From a checkpoint of a small mixture-of-experts model trained on Wikipedia.
Experts: 24 experts in each of 9 layers, 2 picks a token.
Below are experts of layer 4 (counted from 0) of a mixture-of-experts language model. Rows are named router (the router's row for the expert) and show model dimensions 160-191. Each number is 128 + 24 x the weight over its row's rms, rounded and kept within 0 to 255. Numbers have three digits each.
After each expert's rows: a language model's description of what the expert responds to. This comes from a sample of Wikipedia text that the model never trained on.

# expert 18
router:109100088092078126180113151140116120155150161147120162121116136120103113132169162141169128123110
What it handles: Periods that end sentences, closing ")." or quote-periods, and final syllables of feminine-looking names like -ra, -a, -ina.

# expert 19
router:110103146152141085170152140166120134126160084136134099152145146130197114153139129098112130199120
What it handles: Hyphens in compound or Korean names, list-item dashes and infobox colons, and common given names like John, William, York.

# expert 17
router:122084132163158138145136140096119113111125097121122130096126070121124136067115116145127129136099
What it handles: Capitalized first pieces of foreign or unusual proper names, mostly people and places, such as Na, Bre, Sim, So, Ban.

# expert 10
router:113140125118127097170152174146148112166137177164118168146167127089147129157122150131145118109159
What it handles: Early syllables inside ordinary words and acronyms, such as he-ter-ogeneous, le-mon, aqua-a-er-obics, plus spaces before numbers in lists.

# expert 6
router:150104126101167161089133103148161119150114103149128145126096129137120160120138159137106148130159
What it handles: Sentence subjects and their verbs in biographical and sports narrative: he, she, it, team, film, season, election, scored, announced.

# expert 15
router:128160147126168132110154086092131138105097126130123099131108108142127128090110117089108065115131
What it handles: Bare spaces before numbers or words and short word-initial pieces like de, re, con, un, co, plus opening parentheses.

# expert 23
router:152156156128123124126117134147149119107129180136096127080139187136090163168119163088110154097118
What it handles: Pipe characters dividing table cells in results and statistics tables, plus month names and semicolons in lists.

# expert 12
router:128146117169113112102108103110083139166146108124165114142123136137161119120132128113097089151085
What it handles: Word stems and common abstract nouns in technical or descriptive prose: part, end, hand, addition, storage, exp-ed-iting, trans-it.

# expert 0
router:135117149136173124095123137121094097139147130097156154137158112131172107103126092150115131094089
What it handles: Word pieces inside proper names, mostly surnames and titles, such as McL-en-nan, Gu-th-rie, Z-ion, often after a capital initial.

# expert 22
router:132143138171117115121131141113137136152171055123136152138126109126157113120102121129121141104164
What it handles: Individual digits inside years, dates, statistics and addresses, e.g. 197-4, 34,363, 44.37, especially after another digit.

# expert 2
router:122143129141102166143142143111154084102155143099092143168121087131130126146129092108166142093155
What it handles: Syllables of Japanese, Slavic and other foreign names (Hiko-to-ku, Anato-ly, -ić), plus first digits of years and scores in tables.

# expert 7
router:128144104150088117153140098163141133124116131109145120140171111092091105170097111113070151140117
What it handles: Ending pieces that complete words and names, such as -ary, -ical, -ation, -ed, -al, or the "le" in Fremantle.

# expert 14
router:146135112143149139121112149100115160139140122086100114100147133163141102135142163087134125084149
What it handles: Opening quotation marks and apostrophes, year-final digits, and participles after hyphens or was, like based, built, published, said.

# expert 4
router:111132116163139117139135146125090143094088070125109130137063144127123144169144118109142134094135
What it handles: Inner word pieces of compounds and place names, like Sun-sh-ine, northeast-ward, Run-cor-n, -ford, York; also some table pipes and spaces.

# expert 3
router:162144105127102163120144141133151130167129128087130148145096145163135112120107155160072127146137
What it handles: Dashes, commas and digits inside numbers, match scores and measurements, plus unit words, such as 6–3, 3,172, km, kg, °.

# expert 20
router:102124144097135127089133122070094139108138149124166118093126130138116109125155126134175121153158
What it handles: Suffixes ending words: plural -s, -es, -ing, -ed, as in disguises, fossils, decisive, ones, heroes.

# expert 13
router:160137130105106142110152156128188114132110094145123106140084088142118118164143121125118152093132
What it handles: Articles, possessives and ordinals beginning noun phrases, such as the, a, his, their, third, second.

# expert 5
router:078124128131098089111092130138148150095132163098139136133127136125128150117157095162159094155123
What it handles: Commas, and, in, of, which, who linking clauses or list items, especially after place names, as in "City in Plymouth County".

# expert 21
router:119083147073102103123164135125166141132152097138105114124106114138108149101098151150117126157144
What it handles: Auxiliary verbs, prepositions and adverbs in running prose, such as was, is, has, of, for, at, highly.

# expert 8
router:181151107127107143145095105134080123128105143155120118125128111093095163163120124171108140165093
What it handles: Table cells and headers in sports, election and chart tables: spaces, dashes, Position, Result, FW, MF, country codes like CHN.

# expert 9
router:134140136109145167132116107142151108127135160156110100157144181115137107080119136114107153115112
What it handles: Line breaks and the == markers of section headings, plus table separator rows and closing parentheses before a new line.

# expert 1
router:178119120128149116122096078162153158144087128125164142085129174143102146118129136114116115116144
What it handles: Head nouns and plural endings in names and noun phrases, such as University, States, School, education, sector, hospitals.

# expert 11
router:101135123137121189121116120160157122087106112128111085101138128151096143126113146149169106150137
What it handles: Adverbial particles like up, out, down, back, and the spaces, digits and month-related words inside dates, such as "late 1995".

# expert 16
router:120163121130148193141075116131127125112084125137092113148174159134094154113101119142184164147132
What it handles: Capitalized small words inside song and book titles (Of, New, I), Thai and other non-Latin bytes, and digits in stats tables.